Experts of a small language model.
Size: 9 layers, width 128, vocabulary 4172.
Training: 818M tokens, 6238 steps.
Below are experts of layer 2 (counted from 0) of a mixture-of-experts language model. Rows are named router (the router's row for the expert), gate (a neuron's input weights, with its number), up (a neuron's input weights, with its number) and show model dimensions 0-127. Each number is 500 + 40 x the weight over its row's rms, rounded and kept within 0 to 999. Numbers have three digits each.
Before each expert's rows: "gets" lists some tokens that make up at least twice as much of what it gets as of all text. This comes from a sample of Wikipedia text that the model never trained on. Tokens count by the router's weight.

# expert 6
gets: "the ", "a ", "The ", "s ", "his ", "an "
router:451576461534451497545472548440569453532466506515504488491564488455562536549533499494406442518493489574478504569501543521521502503513527530575508533506450531555465471484527476468430606435512456503581497500487507517524540478449475471531464446502452491534502441457441526491425494399533460502451480497515497439533412448501504463547538501493529570472518548506542521556504526501482494500520
gate3:468457471455457443537471512496501479473460538460573549523584476479545508552482495555486472499537460548531509560547549503544446498509493521531528402464438517538491519528546557459487544474497587516524512448516529487453508411449539429544469484484516523553501497469517508457516520496532501533471567469464504547451425475541480474530554595504436544487420500484496591427516498453536540506505
up3:490495505531498528436499507577502595501541509525463498521492503538523467495462531498469566522390619469534549456515500500463503499519505484512468509461517492518528438411434476458516473505508498466496581544464445484500539538532433494517472466518512556442518461503472502498494506551505471447516502522547637537520538502421523544533471478538503468486459448561499419470505482471485408481434

# expert 4
gets: "'", "o", "I", "O", "ar", "y"
router:457554549550509496525499503484534464526514520485409498488593434529503496479563485506424486533475488511467526554506491537519563495560510461542504529537463524537466500458510491428541554509509490472530481479502443523542519520485538474514504455451438515504531554469471498458312504483510542518497586528491475506480390523497489512502546511525586524438484488490479476530492481556422503433521
gate0:427510479529416456533526524491500540556561554505533434576552458501553484452511478512464470529515548546522513497525484562465574585549498562543477493474444505551496452503555494499459485515533518453498484474461474520556560433532472546515469509504468493505530549441487444528442490491495555563480479563560478527519464489544487520461543552529457536541462472481494589510491495586412552553472
up0:491518525438498491502517436512441521487458511479516518531445439482549529500483492509550535528452499553492478487506498507472476474504533537585548492492501423489483560378423454484522481507509509436568491405492386510532429531466477493480522488528474569523496488540486572517495491429514485515629429522506551546551500469468469549484489499546570522564508484503490585476542498514513491493492

# expert 26
gets: "i", "u", "k", "K", "ad", "z"
router:447509539548472549502516516489520435480515498502503531461514474475537568455533469534464444526509458557444495497495507509515511521517558467566487551525479505531521492482504459494511533464470466485601532468479516518503508528465485544526476472509523474578507505470457460531241489483497509507492464492532464519494403497484516541479508522509496475431520511487468482474502477477398492460516
gate3:476563524511516571510477492447468565472503508493507526445481522482540577477553540500457456514475427436453525467461544537509471514442476500599523483456512477542443445558536478516454545503499540587485565461549557456597512518504461527542484536511438508530498499429414413501478494517475454551510488542488459450465546506479497497450561491498513532399522559496472474517487459467499508449511
up3:445441452468495449588416572519545491552501522539546526514499551568559416550442574486475473557498478470436478500500405448508554536461466495530412517495516512479485504545447548458455516454471557581513522501490455510471539531522468494555531560566462472583450544479503450453507496521504547536513465511430519438531484545435511490507510489479479512522453515531482540493478506475488479497498

# expert 10
gets: "\n", "6", "8", "1", "5", "9"
router:430571594471470514496496515568538482514492507465487504529529422517484482508522488471423438504495495509506459602456486460469511512530502504487575529487455508518496489469522501524489533490514506534529548522537469530503484493427476511554482532426498514553485504595475528521298466446493454481463528501453494453520454486483526501567476515477544525474505509549465463570482465501460468426502
gate0:445590533479554512470470508566508518462471532500479514540470523493507515541508517436403501516492502477542550490527450455474454562418444469456557504487455478484430474506444482408464497521466494532505520539501467458531512425467485549421489579561540517496550540489414532512513504479427504484446554542479464474472485484452588481549508501494514459460413471530522481456434534484535454469488
up0:492538480470507521504484505510570541475536516514437516449467476467518488463443575485470470519485530557480541538481539474505452479490457524464491509406537493450498530491446515479528571499520499421525581550478514535480487515485448544489538619542541535474523565569533539487467454535539551515560471492445501447425510491431561441503455543429598481466478502517488555470468490452546480525442

# expert 1
gets: "of ", "in ", "to ", "for ", ", ", "and "
router:447536510606474494484448511464488502514476432494503481449531482489593565467525440455445449527528522565548542464430514549531536481487502473498502526494488480543499514480525482523445555403536457490585480481534533562471476504524436431494546467501447536570483509501513463511426533473532508492455500485500437464504372492534546483538499513499550527427545553497486469541505505574483520521546
gate0:507501489469472500430554482499508439471489478534511494526544460465418528481481480434522498557496412555560521530494599520504495488508515426486478534460518518505432476527532467473460502476473502494516510508587466497463576431529470504470518493490515505548556481603460540508489526473419490550441480408575471534496533504534444476564553503529495581475550484471487458550491466439529463424542
up0:515523515517466460459504472451461500513534496472531523518479513546462547483489521486526505442468478511486493532430478473521495496415492527535560585566474471512527481505433492503521466494458530496449574497454516495494456498482492563564507480501522598486414506413480481514490452583623581432491555511574477484472502443505523550608476490502428504515477539487512538532567514505507557533545

# expert 23
gets: "\n", "0 ", "1 ", "2 ", "3 ", "5 "
router:403555482561530503510497532540547499538437509437509518525554508463503518519535425514470425495481585539527519557524568524504555492507511438498550465566498513511488448472481502468431521451491564447556507456454444585464501469540526486529531525536505479586493534493515465462335514446498518486462458549507523474501455437552521513528551471494534527471515543509508517516496475500490544473533
gate0:488466502529432527502480517505500577541466535389504562508535484591452554511520498513485507521494534518510538448423487558511551475513454522561583525492512481533484465439466491452551434538490485544529509448449500534491513499489483467424543460503550570448414502447505383480459544517507504450466502503512524491444464435506484442521462475525520477432563499493562498446494546437527509482496
up0:519458536459572510490508502523526532459541502573477546502541485449535545513519433479543446502441525498430531627504487537478458519479483569451491477505542540507480539519494411495517528490560560541515518494548488421513524496473484503538450452449528529554487499546463571516496480489495494447481411455528492459527499491464427528475548580459470568506469445498504540569431459503524495493591

# expert 24
gets: "| ", "- ", ": ", "(", "; ", ") "
router:423589434486458472562502500444484489525480462505495495501511450522534517518577442437510497487488525524506539481425497520471561472462562473543521529493493467559489497513488442453455546422490495471556481479489520551528517529516503519466469455536464566525491500508499451509315543495499536490441434500557488440497530509493502493565511514517524492430557513555600472498470473507504538457506
gate3:506481480504490477507479468503500429476485540531479500519477483412487517563544527479529459541485563453561457534510583532538464494522534507604470447474452440557484461561544527460410490435498561495552498474506523495498567524529486432492500494485547511471554465542509540585434467515458415486482524433565454482538504469486453530459559478486481554486558494440498515457572481513506464573507
up3:486504540488430512466532469507529529490466512509451472565534425555491481429506482511524539407515609465436461464536486481447474514512480532482505576533479546585488486467572525397449523512412488578540467427564492487478550464464539468477501560537493514535446471529548500510486493502490565506493529510522492488457481506413501472506455521454600525469500467517485474499513524466517574485488

# expert 29
gets: ", ", "and ", "; ", "P", "p", "), "
router:397581539587473527572446475447522490456482506469444540488532508495508473522585454476398431506507485524579418529429502496519501470491523456556466449498490477575475453461530456469425467462545471490544492498533533559472507475533483479548437505520438523499467547467555473490382476465489529493487448505477475466513437476469532538507527491514514466471545460523488528510483521531463475482531
gate0:495481510531537496470460538503470523439475441442519563543554519523479505434475443444439562440510461515491564455491529542515481558518545443529465538473489492569535467490477465540426495475504510565556525498533483529472529439547464509453499540496535594430430468432498437498461555478507455538451508492463505525560522585533530497546502497521410557486567519440514495482569548496502458492511
up0:504494513459561519547564536484494499587526450510455410461484469542425477450524553454463498401527505498469496549463479528528503488531528528509511502517483585522510493562387536543527482476472495558549483480496505530472464493528516472453390452520521527485526525397515442493512519499410534494441462449513466518439535462456547580483513554474483485515523554522544496468460531544527516502526

# expert 18
gets: "'", "b", "ag", "-", "s ", "his "
router:360538469544522488552470538526610581488462529429513531470506505496561436517533502475436478527456521489526499517477492525438513471501505501525510518502522480570542472520517477456435632474488495500448537532494507527530479517511490483525492492508435542512463474482412524512360533471530512501495530490466492423521430466501537466545498515514508574430496503479491493490521484551466465461486
gate0:458507496524527513510532588485505511538430459420517557426502497469486458540498500495459510493511526522480500463573529494442456437496516461543520497479428556518484498497560473443547546507483521508540527505487538577476523536487401535570540489495469522524493489505482524517495450499534436526577392463444467465509446481575437497502554524447514528502431493403485508530472496489468541392525
up0:535552504519512473511530557543538581519459482497481480428559580448581478562504501533491491545565488522529471485506491443439498482510414479446453500539408517536552441543481473497457477532529489491472424572568444531525531556494473521470545501451488512486510492509442544546547539504525510425515493525517540514587514554527446529490549499523547476562458501466429503458476463534516485432450

# expert 7
gets: "201", " ", "200", "202", "199", "198"
router:449622556555497584458478495497492473545454498550514487490539463462484489516491468486468516478496489568513470534479541528507485447512491411519495536454497459528471456478488502529542552507493517515562497510514553517538503525509502447524462496487435519508504532466507504444310488433519446488477462443535529467447497518491508474490521525520585558445506515508447423568520491439477516450544
gate0:516582567504414511504543492429520415494517507508462432552528427477539470482466491493524563545506555534542560464479490435507487456484536460517549474421452397553475528527476537527452509492485463549464555502495478512516486481507513409484487500551448482520531538446425479549480511407522415494461510470498518479591438484445454503461483516453519514514480489501504525465559537472500509464484
up0:457519469531559454472489501509503643523561544551548494407528505442442480511478489505468556518539438493517467556548477576472558539552517529462490408502438486490475521407395506495550490483439542469521528539546484538492562560479432525519478481463513487540533494513549512521528478509503528524522493561488447534453482457493528526460467494560511493472539495535481458561447487526473490461475

# expert 20
gets: "6", "3", "5", ".", "8", "7"
router:466553488551478522486472522502477535513495478471487528579520518501614508549559406516439551460524501539510484533460540567552482499486473488521468502495493492498520492503476467470435580496548466495488474504538507541519507508490509475501501483462445508496538522504439471498281526499525465520473526455486470458488451523511426499543531458522482551405521554460472504558537478521482486446517
gate0:459498439478510469481540486550467549463476547525425560539529500515541519496448509550498544427453459537504488506504552467541625472562547413506572502491452472488395538476542518533494510522477491476504526516512508488495519481436463485572503497520372539502460484503483483502494498437464515470537509466466515467491499502439512517495550478577508534440483457494508467520488502568492576613521
up0:503566536503440445508514529483446499485532493513482521501527380486528506477523513479521476541555514521448540462490468562543510560444473508460516519446508540486499458447492534489586523539591492491456481450542448479577579440528513550471463496452508527495540469422467556477502427498488516458482551597536524514490449552458473454398465484408540531554471500491495522494513528531484467477498

# expert 8
gets: "es", "en", "\n\n", "\n", "ch", "s"
router:445533507519519463569473510498538511566510478527468514562481440505562504509483464465387544513479506534444512519519487499501526528464472480559470473444512461537498503495506505489490565491502526487552477499499460566433540500517450515514458544578442515518537457481523508523295503472502498490504479480446530473462474466484528546562584520479556495438544551498477495575511451500435479499515
gate3:517530478466527488497468593517502476502433438484540479466479522528592409416503536536455541515531463512534517460487481491555436479528509476480496472488502479572484467603506512561510521477475528506446531531494509523472496465549475491447420513526455530456518473557508485536418476480577500498523582508497502492456494533591470506556536432486514536462609549540483518503473431469505476442547
up3:452532514490564503529515511478491498519492442460514549526497552535417523551485475557545494526512497507409546505486531518469426563557605463626463477518482466524512446543483536538525481548543429499446478480488480521518423479577579549495526475546491545473541496502504555434474559483532470443506518491468444472478553494473574553478478447493546466499547519542543467486536520514488461530543

# expert 27
gets: "L", "–", ".", "C", "M", "G"
router:448623532570500503509484486475541491493473524450504564506491488511470516536478500528471458508483499556512487541478508508516516454449545493513501532436489464453502466481491478466480508480439473558534514488536521585494462504466589476525522506463404507461519525490507446509299542492487504499494456518498502457477413473514541463514482526496530487391486552472489563585491517530521535503495
gate3:533529521506526531535533532558517528499537464512463569517548443511450521487507531535553511506399583474522420551477522557523499537478439544496503532556476480485472448495547498500540507493486444457523422512451518483520500555537549492513496467486529562538466513566520566508442501446527497525449492472463444486553406439497457439491522494513437529460506494525512530433490413540494388529563
up3:488562531473484495475498520483482475449525492529497511572517544470475484463487459461500486536507516423465544485445543524486417541437511497539453489486471545456512465493566563545394521520493528505528446501443597545543505481508499541523552499467514488544485476566460523507509536457538506516545448556447490507571491565577483519446472457482484446450455584536572537512494485536603499581520

# expert 15
gets: ".", ". ", "ur", "r", "as", "ev"
router:444594526522505535500521470469508486478464496450543493513544507517478500502533468461471456492504507569502493452435500576454475499471586544569518492503494484471504495555529484447478595480514515490548451513459531549539508522504528503538511512474498463521477481521476455499288487493488483488502395510497516504509350497504466492517564519471508535438522536509526456509492494525502497508510
gate3:508517534559519453546513508469540527462521513435486460447550494512488393448518492519500526540522537555451474494549546482499516482484536522496616519490427518511539490553491534473491555477565472542442490461469513535528576586461558531518509532476520539517472512504551426515406540439509527533446459438526480525530491538465501435455479489482476560517550548523482571513447484523569533425469
up3:529543540515461423534500564524531501452482530521573538446497463481481450522477462438492500528509529489529534573526477601499499522463500541471488549521458492458410522448488482519466429472497483488513542477611504556433479499440544507571500602492519529544472491492535471513469507496540530498485481495424574451560500485504557517512426478485462534579440517460515480504504487501502584558446

# expert 14
gets: "was ", "he ", "He ", "\n\n", "and ", "199"
router:449549516576479456510492483516525496555455530421556490457496496489493485501582453431468406509534500533501481531476465540492523452539470421537513480474502505550460419496506446511498553476529550552487521534510501533496486491508478506474441461498490525491484442490487506533359476435488513586512515461500511453458437482531537504547518522473564556500582539509428459546508524537413433498542
gate0:517525526443522540482503489510459452535465529436535572551496469494558541503499515417511403444583510477534462501470483539547459479575509495520464448416490490555533388513504488461501494476591490507513527527506452564508521459487536548483497470490471525512522445537477453500488583443529410584438503475548554481517495498518428456522440504556454527496516500522480469499569518492498516484457
up0:532485546538387555540502522500521482445552480494485438489480507470459480488470509530475565516473522514491475520488524422514458460489501530510478580543512571498443550520549558499446455511505510548502480493489513483507570496418483424478589405529491454495422564473508500464525553513492506437529492558537463536504503485455474462468496511537441482493476459453446477594537570478547511597504

# expert 30
gets: "The ", "the ", "a ", "\" ", "two ", "3 "
router:394576501532468497506448502491609573548506508420551506458515484541490526544540452481389462479468529564487523523465518574488494450477463495536498532603479517574487453484431464493486545480496487516546515497483522514466481519434540472508519547525508536521478514446449446491413501444542540523493499481499503464439435452509517493548551552488526503395514526511520543494497510516458514507540
gate3:452521553504491513512455515514583457439481569493525531445508474496565491533511455482466473541557516555496504563459498518493447505468524481566550490499499477504498440510513446531498529572517453468536569512481528476532481407449484575551463493588540540515491475504480445504498507499575471485480477539455519405496488457443631468536551522468448518490432489458516569477442519476503524431495
up3:544475517500463483541497538474527456512572482520426481575489502522452538490515543492515495497469438491530519540482409486469482486502481561512490490449551508506485525467488414512502568466598533505516468468508513458469470522481490534554499457509472410500487474470542634540507553483504545527559479534536438449498541440484491530499513450452505596512437516428472508559577476535417520506549

# expert 0
gets: "n", "f", "m", "F", "-", "M"
router:428550489535415485487543511482558499561484437457540533470552499447515528532521436448433457549503505499522522544482495566478499419500596515509492499469508487541498477536556451432486572520480506497483526514485477529476503499543540501562481487483528516552556564473533515516355510493515513529444478523472465463518392479511543483527524557488547503477545556540493485558524545518425464448522
gate3:522497458539469489470549477499471529537470475461558546500461472433510494454527477556465500562526533497529493502527472484469496508573575581497547440493436443488563553443427391505535509479487492558548503519517459502471443514540437496498427457527527495552494532505501484541443547470526506522508461521493488455448396416465514471508479509433497508495547532556517439522505493436404497456549
up3:555529489426515529510505487538450501540484524551454473500566447475463475538513424539513408518564489487452453495520475541487475561502470502560518478522477443490515514434488501529564525507477548474539547481553511485514566538443515503559523498459509537508502474467551528469481553557552539475507516527491504577493511525444398611571516498446466456471527545498405535579459447502530471471468

# expert 17
gets: "|", "5", "6", "on", "16", "al"
router:371551537503478490476444511508469514557476465505521526497544417503522490497515477474473515459543549535556520457436538541508541471497561481556470506462466493565473491507522480487398563483537450541534525505528478551497503463448505461489523546493479477517513512456463439529305556488488496493480496471500498471460465502526449520553536487472539496442499561508497502422534482522510539501562
gate0:524466572482545422512489538521554486438506516464550475477523422541456483481544505547495475497516513556464519571491475596521506525533506522465469456575502554538553582509536500566432534474551470530501552494471539539453553520478468513502486568488514489465480498581458538543426503472500478482481529431391523500519452431472489522507512505481564553479505488510479482479570476488543523408562
up0:470475541475535505544508520442483581543482552471541540407439520513448542500572560467499479533517525493534535552529465486511412473433474494537508556507367483434460506478439487472511508539486472523483466501488520560492559477471536473460554463548509525506503518553516497532488454577485474494450544523498516479429520544537470505477543490538433458487436526479444544440545448462446447483556

# expert 13
gets: "| ", "; ", "- ", "–", "(", "0 "
router:475615568502473498573464518533516499527482533454489530488548460552493513516532453526451459521462463539484513500504473463470497512511516458457557516494525470514483514480474412447523589480491457509512512482461475506453524520496568509544474565490457521504512544502479495486267484495521512524451491506470504416465462504477532490500509510539555488465555494450564482556496492537507453501485
gate3:477545547545448494490470471480478445568535510501554445461527495522446522524563428501474456517470485530539455604447535477493597507468491530475471451565469496504509468539488469517432554436479546468469490466524546538474464430511433474564456431503487503468507490437429482532504531442461489565458402515509483488517492541544535462516502492506499533537476509505512554568464456488540492610486
up3:470503481548477511557458532457485468478513503567533508513492517459438456495557532508482571558509551465539434514520477459453408522493527460516537491568439531469531479447445542448490515501474497518441459487490490485514512470445529517568577513532551512505422448523564569560522487462484511512547417435525560521466488469555507529445480510495563548486446481508493568537499389523496488576523

# expert 21
gets: "A", "S", "E", "0", "O", "I"
router:403513514524517465480455563492515492486526448486559490413543455498467521517559452469433501511499519563521579543455457520479504534483529450475532503493491477543488492501461471435524558518508504504574538501538487519505523460459536471485441473468475508464513503496521492503307480508477516546431510511497478445474378501497477481493488484501517527464581556485460476532503509566432527470535
gate3:522549511489486500449524520479490446463490491502527452456532470473435533476570518512469534507488506503550529522437525508518517596510563518458502578535548409488494540530486512433459546541524499532482548475498485496483591523486477540500513508463479481525508474486461427490425517498469480513513532451550451446489449485435557447487510561490410490475535503405525467555451426448376501507446
up3:533458517508542556536540599529541552504539482493511514568535502483544612425449491582556484437505496546506463471449384460555493429438537516500497465558481556510537523454491534478477490519516462515451515449470505492463495487528538457485455519504480474475542486491524481488498479537489564562510510555466433532512466554532438515491568518505503546548600515513594476506474510527511462485509

# expert 25
gets: "B", "W", "L", "N", "H", "Ch"
router:477597542599515514498445462482538450545461463426470461475508473503563505486593448425470461536457525492493538541518516594512514475458516456530530510488481464495535527495473492518420568459487477504559488491486532555509516482497482475507504431541491482544528486489460521509306500488473486513454500470501520461467461470516541538525519506490555460486549499507521510512497539523486566581512
gate0:491552546577455435491548539486411412455432466451494452456526541481556536549521542436460498465512527470563501489505515589558446486531472508503502530480559535490531524455506518524452525474523507550491526546485543559510501546436456511541429469514471438518539475517503507531481534368514585462455468536477499488476503539515412454486484471478518518437496499525472476556482553526492499496533
up0:541489506380542491514544515544596546531560526508550565521471408519515533443486513538485476489558465510489543509543533487554428571428475468548559443592466505487510487465505519497557439508479478478513497465499461455472515468523527483526517564476546508534491484520440487416419529565464474559499481506524454502513467507484569514515481487474440518536480461536544538484442466453436496488450

# expert 5
gets: "\n\n", "==", "(", "\n", "an", ")"
router:466524493558479505525440457496462468576516492494502537487503470469510470510531475475356438525495611539543490470449495549498520488488532481519533545514480470518514477478451499457467596417488447457568493503466542536519472530492462480497536461518462560479552500499464441514333550525538495482522477558523512433463462527478473511485494561477500540519511553514498519490517523557435489465495
gate3:446497476525418510509536550485522543533491410500534481502481527461532429437474474480420476516598534459481460474518575543505450481544516520466518489481459490565441552519528531505521553474463451553492447520464546513535483584467564486524449512496494530538438488515507456562465495510491446523541463461465536500524395506486459524458477542545413495497507554460512501495493414557495487544577
up3:591514558477519487480472434507544567542493545481511507559443549537523411485446473528496466574476458507490462501469428554446477563469467493522497507443477649536568493524518465446493459539535520515502493535485482455465493489474502516433458586486481511469501567507515460537512541537508504542491455530446474474467456532423452460516539541497527477470502492543480487513553513432420502487543

# expert 31
gets: ".", "s", "t", "d", "st", ")"
router:434620514564491448557476504487542481523460461564513501449483467467508529452556470465499463525513524597474432479509515528456501441464490484576509531485498513549482534520482532513423590451499480533525571466521459532534500501509540500511496512511457532517499493491541532540330503499478495534476459468508494490529415492551465519555495486499524499474512502560435535497559494497486448416509
gate0:509545526506515444591483455511501480455498471549536428486519475403551534416448491424516495491556489502509533472525531462474478468482518502520533511519434444534521501590523467512532510527547470466565534493465518524564438515537434620470444482518504558496460529472584561564476465509474533493444477519531498477506497527485495444554496513502598567478578475450485520462507474487500489489455
up0:528491582479474472488502553554473491474523491470494532430445501484532519486498428525432539581454443548568515501477473580529409469554495544473539441497459464501476465471482467529522505517561483488496526494558570545520466509530545487537563462478508509543531473532471565440475511468533494483541547441492509504496560534526487485438401460503453508557466466509544596536474501490590567471481

# expert 16
gets: "of ", "in ", ". ", "for ", "to ", "on "
router:442582498515531516503462498460524522559497502483505531506503421582496462508558544477485474583514531556463463578443468501489525507489492443555550527484486504510496469503489464490493518462473546475502505469511460575506467555488464511586510484503514541543453470529483541509399488509516492507440489468422427441475368541487519498557524493465551512446555545559474518571472446559450543476510
gate0:521491492515492512471371539474501565535483516522531490566494480511404517497456401455422526445455540571503533537467470474469576485425533484491466500533456546536522449444499505538492496533434469450496552568486553549538498563489558407485489463531487460515541504495507465434497526534453531463482493562517461455515506527456474528475485504523529431505512546557512452523455509498541520463566
up0:523500482466584521514516497444497481493512459545503400494505534482478464445428486474506422523562518521402541454498522468529519480475560500487409497472500501546506458514485452512480526506507505536506492537485485496518411509551548531428454471414528493517516510414551460489482521456453580469524481434515465505535567490514555455493575475531522506505610511566495570521518554557495550511527

# expert 12
gets: "K", "B", "H", "that ", "W", "T"
router:470588532547452528518483537557531490486461503456467508503510444556493503541562462507389440492447521501535486538495468582478447476426487472502518515542501559533484519506513460534486572491457459529540529471494497535512515544482520524541462541534468499524494536515502464509365502476493467553539510450514474439452391443475561537498537585507526520446495518524447449524523506549455515579520
gate0:496483469583512483507478450456503418455536511515518458524534524467535571546524528462472493468516516535489513534477453463566472449490508557471531488479489425526443460522517469504520510448500502468491508531490395505472463426476422491541481400520517512435503444492485479522510549457468464515532489513457468365476476493480471482490495457611530504416508466571514480503463518500466522535603
up0:501560436527541555508444442477467438502542478539492467509539493466490530500561510455456443575498519506546555579471513578526451490489526554462443466433497546506397531527499498561499521541439578567508552499416445471529481492464491507507450497454499531492556534500504517452515560444463494466508493440524510476531544552548467504551535489561446444502439529514530514446507532486519510583493

# expert 9
gets: "ation ", "al ", "t ", "tion ", "ing ", "y "
router:352507514585475481489434476496557471530510497512510499496550456484524495511521434528455481463512501596516558502434492542473510469500538521556522566449463482555493430463477472457433543462465511510582507516473511580534543507469543494499495476512497546499559513483466406484436513479516508473464468470450494481497464507528512461541568557561536486403519509487485453503517482545433460498558
gate3:507565449504438444483482464486502543535467521513460566515515459486554590523516506477375529446539508459522511548438515492503488537507478481497473508489459524517549532442547453568512547448492575536495487507553532571437489545452543454547524594543418536468499568469502510443451463471523471474519524504509487516499477538471461583544528470552483475481523475591512525492456467550547471490466
up3:480458487452480494475531473493517468458525490497512431500503545561461529448495527528491519491538409587543544519496411501612519515580445527540529518478451456537511467494557516519447524459373510446509518528489505511526540506455484463490521447524547509445516510508518514516547474538465543518560464470462473494490525493556488533515551563496523491519506473401432429553578433484487448534519

# expert 22
gets: "in ", "o ", "i ", "a ", "of ", "an "
router:465560493606506483498514506537524517499482451473474574456518477522457536516513499518465490547516520567454482542454486547425513429488532481531571531467517518519499460513534479486486474485537480516525481517450450512515500513493563511544492465528473523514497482558478498532329499494495490507437506455486438458482383493523545457518511572461524448424519477479598419483526511507449495488569
gate3:496521462537458541411407461469493500464495479532458442559547509497483522521477470466477500495457530531522566539467481459488543551421505526465517515469510492552490476493538542598450478449517523527526475535525512552415558489514522435625558485529458537454504540458477511513489517535470613442479489510544468462453552424562464516459512451557547549526493516491478480469500473523499524546492
up3:528495454538504580498443503524490499519460455514490491494530510484525538505451491533504514500479435491469477487435547560505522483533521540508407454444503533494550542462488558474479514479479457548523471459399473534566421510534501540510482400438483500440488516486475456440516499510563514411619521464501492527569531560485452491532572527506435422502518538493555523517493513455435487453466

# expert 28
gets: "was ", "is ", "ed ", "es ", "were ", "s "
router:445533465570425538488493508511550437514502494431510522538576468476550516432583453531454474551502510572525513516455393525512538475431515452528506537470509427522486485510502459456484569408530518480511497529485527584518504527468497453554492500455471503546489502502491446498440515479446529492525512450534469447473452490488549509516536502487576506405584529526424529542523477504465506502554
gate3:463505584523438461522435499542518471461525425556507483347495473564490471421454534456448518486537487536523542535543496555500474492536506435494470496520497493497507522404482506535424481459449529485496468547481461480524502510541503515488528497504492498450551535420444440480531484499474492481468446565506579507494489444462487505528585528544545446546470503516523553493516599531524475474513
up3:517470560535433521571502523498562539434516473526466476440519478558507591472412504498506467507469461483499520599534537505495477480475523437474481495580497492537491482419513458558502469532474568478447499508519497487551494481451573570502471485507457491494543503554494519471508511508416446507447538503545524472558554524493512499482552435578501457539432565534510535483545583484518489499587